config = dict(
    d_model=224,
    moe_layers=[0, 1, 2, 3, 4, 5, 6, 7, 8, 9, 10, 11, 12, 13, 14, 15, 16, 17, 18, 19],
    train_tokens=378300000,
)
Below are experts of layer 13 (counted from 0) of a mixture-of-experts language model. Rows are named router (the router's row for the expert), up (a neuron's input weights, with its number) and show model dimensions 0-223. Each number is 500 + 25 x the weight over its row's rms, rounded and kept within 0 to 999. Numbers have three digits each.
After each expert's rows: "gets" lists some tokens that make up at least twice as much of what it gets as of all text. This comes from a sample of Wikipedia text that the model never trained on. Tokens count by the router's weight.

# expert 21
router:504532497465496506503497471545486503535444488452508489554485517504479542485512478541499500502479477520466508554544529480483544464476529494509503477469502505538531548510517472494484536485501492483531464499518519502512526524466518498492501531508472513477459474504458564453480521515521500526512467514510490506515467511485497512490478476498473525517522487521503547544504499470508462512531501510545491518489503524485463519475515459518477479510510487460495538494486497520479489483514524514487489553515462538485529490509505507509456473475523470526546536532490514481473460534517497532533437459538483444539536508490522500475492516541502510496488475469508526516492486485496475504525
up3:516517522512474449481478535463477483471497488507488478467470439411495478534515525485435509518453534543499488502511474512519509514501511493508536482511538501466495484477525534487483501505491488529508479497487491487498536521510472498473502499540520480511542505503522457532513507497457498555473517484505501485516511528505492475505536523515508480483461520489519489492504512510482464485504545503479523498470501480507501500512503496513525541494493476578486508508501480485493515490488484538510492440509535401485498534495487455521487513518507547505466469481478531443495520444493467503533507492463461518525473494540495511531524492478480467502515499500496465482510506515485490486476
up4:472490502503494483527510539493506531488530514491478509482525466507486485534478530485527445529521496467512558492501479492526476500494492480550434484514489524484491468479462513514511475509493460504521446536492517493501498504447487506496513496493508502518488515525489514558498568462523531510495560486530514458488490564486509466493486476517491505504543529505491526487531535501487508533495496480468474525480508549468489478496525510487505506439487514523526535513473472494504536490480530549493531468469512515492511516490553516494519495508519495496488487438488445557544498482502471471537525495464530512479466527543476463507505507483489482510498532498501486514509525530536497477503
up5:524465486517451458538466501531451505471533508509506509482527463507480473455488536443509534494512521526478514478491498448465507505497494451487508526545474512486497504434511511484497518483490554488503528540481517500502489500511490503501545497535503495507478513496523434542510506521509517501555551492496492522492508516489532511543497447459479461501487466480487486490464495478462528531503515535508458502488500546463541487476487468504516525508506490513474499499529493489478526501472449498462529460518517513511473509536472502465487503519498542498481479467519501518521501507475488516525525505509483489467445489521482509513505501495491433450519484515463505514502480536526533527493
up6:512498478500478486529459453484532494491539483524489535513512478526508494538453516505493470493467514532538519494497515511492512540495499473509488520544511522506492473506471541483497492526483501520515529538493491503510490492503460516442506453494534525491463478522523445461521457531493499500520473523503534492487467507471495518515570491505538545512526461501538516508530478511506492510530508477449459516514483540498516491504517511528475491463478476526500498520497465466495566463486469539511477505504517492495512477467542491494541492490527522478495469485514508495542523463443501498470559550472506507550471507483450471519509507471500479494508482506524496513544474536495499520517
gets: "|", " |", ",", " and", "-", ")"

# expert 19
router:442508483512506511537492462501501487534496511486487521491525516496526476486525450513504487478508498485493497501506474504499535477448515505545548531506496522514490548474485477481486554488466489470484509454496522493490522513455491491518518456539490495430477525501478537486459496522526501493520491520548483509516497542430474496457455483511529490496486485497477553540460501492542484494518525455508488511509517538492461500510522491510464520504491495507475518478503564486473523507501516471517484476505484434529503528533489479497484526494481537507537523537512495514498490511538504520489480493484461478535506539512502483495540497528542524498539512455496517565529512472500489514497
up3:507507530505486501518486513533481542531519522536529467492518508521442520472534511461496510574497476512559525486474464489504489467505469513520533500563508496515538501509493524500522501484516523507517503501482468513491505518512497424507529533468535494503498513491506500502500489529483470493495460475533503513430505493531520518529511485460493487488455497505521510504476470482511541499511507452520474500534506506482515535538485461460454478512482486530515516497503463463503486528524468495463504525530497531484525501443549460514509493505525494502490542511513497536555502498441484451486508476495490498511509508505500479484530486483506534484513511489422511511507537523526464509519
up4:508475518479469514522494521540460492523514521503516500513479481505518461547482523555540502505483543485511523491542538546530415492491507492457488493502524461534521507490511517547517497505503502525506552463516526515542462499463537497510501462486482528492491489468476489476525497530479444495520486521488485506515449506479489458512561497483510536531488503444522482496486516504499473519516508525535441540506472529493465512488524511497540488500471476504521509523511508490480514485500510468503516526498475492541508485482491550496538513512491468543494483497533492512542484519506482506466522523487529532503487500494510434501486495523526499510503459477519465443526503456509494475507
up5:490506478521524497495529487548472480514531478509463502510492499476517503491483515520483487459497445490480525492497523515502552486471474487494494501544527487507487462444507507530500525554511479508477526495506532486536517487503456522492527511532490475488490521492548466508522510502501500520516510461490506536528475545479494475476529554533524471478479528496542491485490499469498480467500515541491490561508531505510524492499521475454473511529542492540474508484512467461525485489508446482529504469500475471462502514463520460526517521486541516499456490523485492496512511466481519559499503505492529470491488471539526514511585522534487466507531500534490506519465480475504509548467
up6:458480486492470523489538539540514505494539530490514525482504492469557490479503506454504475485465495513492499527453502496476464488479446496488501502534474513509495498500458502501505514460509538489525481505503521481461501460457494528503485493496549526532477521504500478483512533513573555489490506515504549545497518543485509508530529530471500559463517486479507519507511505478503493485462523475505492553507494481504485484494528425530515474487495501506520524460517491476508506495478496520490494500515510492500534494476529507489467518472498522468474528484505485486524482516498485498484464509572544476464498500445466547584516477484496505480454475502482522501516475484508497490502
gets: ":", "-", " |", "|", " -", " as"

# expert 16
router:492515491503476525509519471528480497538469465555468562514501503492483530515507434519538551501494534509461557529483510492491518535468484451496476493506509468519520537541492496442509488544508530505521466490502543529519507487492436522491482510478465509470479488505540520483504510472504516485498518532549489513494463481481517506524534497481507525481528485481503514523489468475484487488530444460508465562470485502515503517509501535472476494495507526480527481512473532521487482473477510502478512510515521505439502493510465468484512516480506495488513508584503518477507499458478498506522513502506472449489501539447507513489495505502471505544495479486471477505528531461508508510499
up2:531457495463528558477528461495476465487478508491509475472494546534502490463500467493474487454495467506516486544501494535544493507439463544473499540466499495538495504492478488518503531486480504486503475501490482486484507510508523495511497503545478470464507551454508527509459544521485518535540475464524497536518452497520529513468463482527518531501501552488505520502538533497495514494520516556511502431506503457489484520507455494531501484470505449460524470470512483474519477499522465498494507516512511491504501511539471468534519491506477560500501500462493493494482541509499491507517527510546469488532531508511499458489491476518491505485501494534534488538475505484487499484525
up3:468477465528537528519514562526517500488528473490497510425516488487495474529538497503504470523500483479473476558552512442515486509532513512526540485421493483480469480480469516501469554467463468506504496514456464489487506489528466477554518473489523519474496457468485483505529468514497516497481514500524494511478464478451503503486504488497471535521484502467527511468493501578498458505498468494534495512488496530469493531502474506468524541488487529486528455499473496511479491497528509514504484495500500458504487524498479485517526483495530510525490486520469463501514481495547493558476505498522554490505507485512488498472477485486524459492516510515478495485492482468478510523536
up4:439516502509503506479547500514539508526520517548502527488519472515493496519496418496537527509485498534479534480498527483484497521524514471497495512495473500443519489479531526458531447503514497495454500519503519476537516510511476517486466487540507485465474501465527521498487504489508493501543524515543505534489522514498548498482497508492537532495503479499519490494494463503513519522488497467463494539502508506476518542475521556503495473431472530533467481526491535488480482477487546505466507507459479490467518469525485506491536491443503530496486496499536483500503470472467505512483524492509490548456451504433507513475518514479493507491502468515453451500515523475532521473480
up5:529474515452458496508489507509489534515503459476554462509487474480549507499545538515517502535506525470483450510513493503485479493466431500452494539516546505501521499495526520507520485484487522504433462490470498471457492502511483488491461512538506488508507514500523481465513516505510506456504474449526506496517491468511511517491509514503526475486464489538454512523528505512486492483531503474485496566551516456497465504508491486488507496492478500468495458581502490517506514519496490509511497507495466474505454489506518482531485535539506474503505523481481545504452511495472475489539523516524525549494518465478477507503489531518477538498456477521516491482540530491529515458470
gets: " on", " September", " On", " November", " of", " March"

# expert 1
router:548517516506486519524556520494522481499512514518512509459511567519467522473497514510443479473482456520479468509474467473489510444520507462514502489503523471467531552526463490518494521463470520495472501494536502492489517439499442514483514515521491474528464465488521539468515521525514504426503505509502491499491506486566497520494516493480460495509498501508516516528527535475482498478533535465523516540469526517468513505476486477523485505530480497517498525486437534472499405484481522490500490459471482474456490497513492529507505531470496484491465513498479512519524479499488496516506522497468517479536496516497491488525512460529479469502517489494494523508490505477472477471508
up31:512453492480540495489474533455562487516493506501495481472495480491514520502497524508468487503490461519496481505488515496544472524493548485506505509476493484527509537489553520541491557512509498521548521494487540498456497506484495501519559524525496490483501487528473488496477481463476543501503485514492449483565523472485521495473492528507494487502489470481492511492511498548435529484484506507505464494482513494541478533510484489485504493546484516480493523526514490523433492479527503512434494526481488536521511498506519462516494515556515480526519489511487532511495542501447515492478532453485518501504515517567530495499457519498515489500490559498511487476492476479524562490546
up32:490508493522565522467488504466483518540553483506549529499544528487522501502498476503498508461506477520522462515500535532496484503541522492511446515489486522478501474505519531503512563489486509506548524480482504478494503524504499532518500534504503497499507494508521505491526505521505489518532502521474485434501513487517536487528511483512496505481465543510486478516513522504511520483494493487531518455510507474495493493467506481491537456497493497457486466467418480524496460517540515473493513463551518507502522523496505497530489472470498506484486505520484492464543477525503508527490557478480499471491538480470483498454527500489503561485508489549466522452528456455462509545551
up33:499496498508443507515479492481520512505516514509484535483509488539492507471469462461517499478490480482526513508527513497493529509517486542455454520515546510498523523510498493523503503515502548510471496480557516528505495511480524500506468481509536519474492481501510462473488463523553518451504513485491506521490526514498466462526481438491496527522522491504453482495450506505478512564489512518481496502497528481496512527536496469477495515470511504528493558515458490467461496479518459569548560502526474517494486494511510496508476512520532524516503459456560511507527544496502459497486528510507493507487518482474480475488553502502471494544506548486479538519440494493491474479525
up34:482498519523492501452538473490467510543521466532462484510506473523515517467515485465518507514493500476499527485486488481505500472539502521503457514556531501460485503510477474531484544489444496502525491511497505473492516493483477500527469520485504493471531496511523486455517497476493512523584489490498504478504490535508504443467547494507481491484517503544501537476491504524515486537485527506503520502457515526502521472524504516507474471519467448486544533515449515461524497495497489542529483453530489492514520488496446499532481501529495498514412501484482456484481542495478490489507521489506499568493509498516514464497428515475488464532504508497489501502456514516530526508512
gets: ".", " that", " he", " which", " it", " He"

# expert 8
router:522493482495470529544528449527477487531514512524501469509527521484448498494456493497455501489559511475489501549498473486483474490521486515539507479518521488523502525519503439494477486467496517489495518493520470510527510491502493466535469537517530507547486525511506504499472498537466463523531481551527473485504528491488527462483491499543479466479479543507482525476528532504493489519501505468509503571470516495528491481464507492475495508517498492493560473508468547510485473487519531478506471498521521520460540483561501504510507457470468492473488491517527567488515482476501488487482498532510495447456510498478498503543530484501508504572502479496501478498490492474529481485539
up2:544542492511468508479451485501475490518528519528466515478549510492526485503468521477447488526520515521431524496473507467538547508484467490514522529527519470496493528441484510478460517550501507505478541482479521487466454502492490508464457496491489538495497501446486460501517518524521512548465483488497471495530527498486517478517515485499526486481492505505523505479496496490500532465509488491498454511512525452495455480473514515527513498522532486470494503518479494505490507513500494475539511484500483484510441520465486526484516554517506464491509545528491544520503559509535511520480476517561512489498490518511478441492528524512505481479526459526497486505527525472503526533454
up3:473479485485526542538484497577535526501484505521473515543544490509504490506482474456534489480539525498523511523498511484504504505473536496511518489524498475486512474491470496517550462509493487508503478529495506466534514539501478535515511473520487525464445497482474498493496465548513512457518510548441526462486504521509480475527552493466477463490466507464493473495500498482513486489517471456481504519485467518521506568509486477489477488518517491491511497528519494500479501521456552487484534529483534462491458495486490518497538522550515467473480502544523504505495447476513480508506511532511511531459530492494525502513435496504481508552492509514537518492492508493552518472506
up4:464540501520491512497492517468507485468505517489490530507485523536473482519507481491522529445498470536490470494511547574487478485478500487530538514499501480518486544476469479528474475533529453508477521505499495502521545501513507480472507534500508506489487500473477515485531490496470489474469463499551504483483530541545559483558492519485474516473500495496484521476499508483454502489473515489497473527509531466509531531570463489538514443490480498485459476478508533525516483492491494519518501511462500540535467502508528514507514490532498500479481469497474492486512496426538541467560531494538484490508479453490507515520475527507474496489484498472502480493455516504522523525470
up5:476519516526519539505517539480464493497533537483520528498503534495566468452450512475479479498482476485492458497566463499459499530526485500485503479486517459481522498514534505487477535458538513486494503517528494467501507509549459490509467482483537513510514479481486507521572515488463502479475488483481506473533539512482461491490515514484501482489469530481507495483498468499506528518490490432498527471485472489515512479515529513500498491520483495506457471527532521541452493491521509464506507468489461490469509533473514505512513479537499461494492514505525558506502538512495488496533514481491479459492491495537510483468538464474470531510529512448509470508446530467466495524480
gets: " to", " for", " was", " by", " with", " of"

# expert 5
router:504512506494522531510537453528472464508531465500475475510494502532510512457455508493487476506479436527497528496525516505520520557511520461574470490471544492499493535500535498466517490543470503474469462489526502528492500468468490552512504518473485458482525474482488501491512512522517490508493471546497523543511462512480503476483470481496507521489506487514501514550485513483524480512511494528459501520519494499493471524484480467435481493446513475472507495504458549549496509473515525498461489511493461444484505488540479474541532483450515519534489503532489505519482495512492479526516491472512539494496521495521503486506520514508512473517528534476458478501509471477480479565497
up2:578484501530446483499473511490468506471510468516481499465474476472512473496465511498473519471486517521513488498446504497521508522481501536472487474473541479497495479527494513480505492510484515484495484526495525471539482547520502499472491486564496462541462435493501511528458495464515508510485558527488521513486543500487544539501492509523495489470504496465531524472465489476491492542527515524522525470531481478451518493507468499560481517447482518507519509498493501491483499494501533509452497472489495481472471495539519526508544488494443518469506445476448467474540505494512508512526529529501509468472540495505511479520493492453526481509482481496458483495470486491500488491485
up3:497489511495518549515480498500495530470458528533490549489544541487548515543502496501545537471520489504498471489508505499471494468515507502542484506464448490520504474486468566475493457482479530484504476497499423501541455513473469521510487462493455511539496475514494515496521523478472525454516475475514519463495514496444468506509531509466477484472484507505466480479510493515497493476482475472500514492515523516523536523486483473492489525481462489490489509537485502522511479509516521484509490564495439480484507559490488498511512572479506521500469458498492522468502511503490484520480503505488534486517508458531540495468501463551511526515525517503484515463504509537478477484509
up4:450487552530523495458541514499478481494529473510480488463517500521508485536479528443508502518514515472480511493500493498486505460489505548521504544502532520503502468473491485468520533487499496474477474509497510503494480502435466502530537476535535512491491486556480475528523550482480494517496463532466480511420474518488504476446537516496536518485502505493527521483460521491480506501547517476432550484485514496444513514494461481542511511530481518479496461480527537502503495476475535505478496481512521485458459489499491512488513516500514480494494494493518517530551496509512498477521505467487497490492464498527479491511552486482470501493503470527542457480502517465509485535456
up5:467473494504528468476504500475491508504529465502492472501486495537497454488441549459533512477490514498522465489476450482524501520512523510479536489472490489458534525534543509543514480515518545482459468514485499499488503505509510489497500508473504477473544448498531495460540497459529517528498501532476502519513507534487468461563509483478526469501533504547480475465487521472473474491518535499467506516511476491475472503496503496479455500522508498541496478507489495507502493513504455471489494514560490467496514519498518512410465493511524480489502493503525486527491490539505522530512516542547473489494487455467462476481532532496504523508459506486460474467501527471527499500467
gets: "l", "\n", " |", "al", "ta", "o"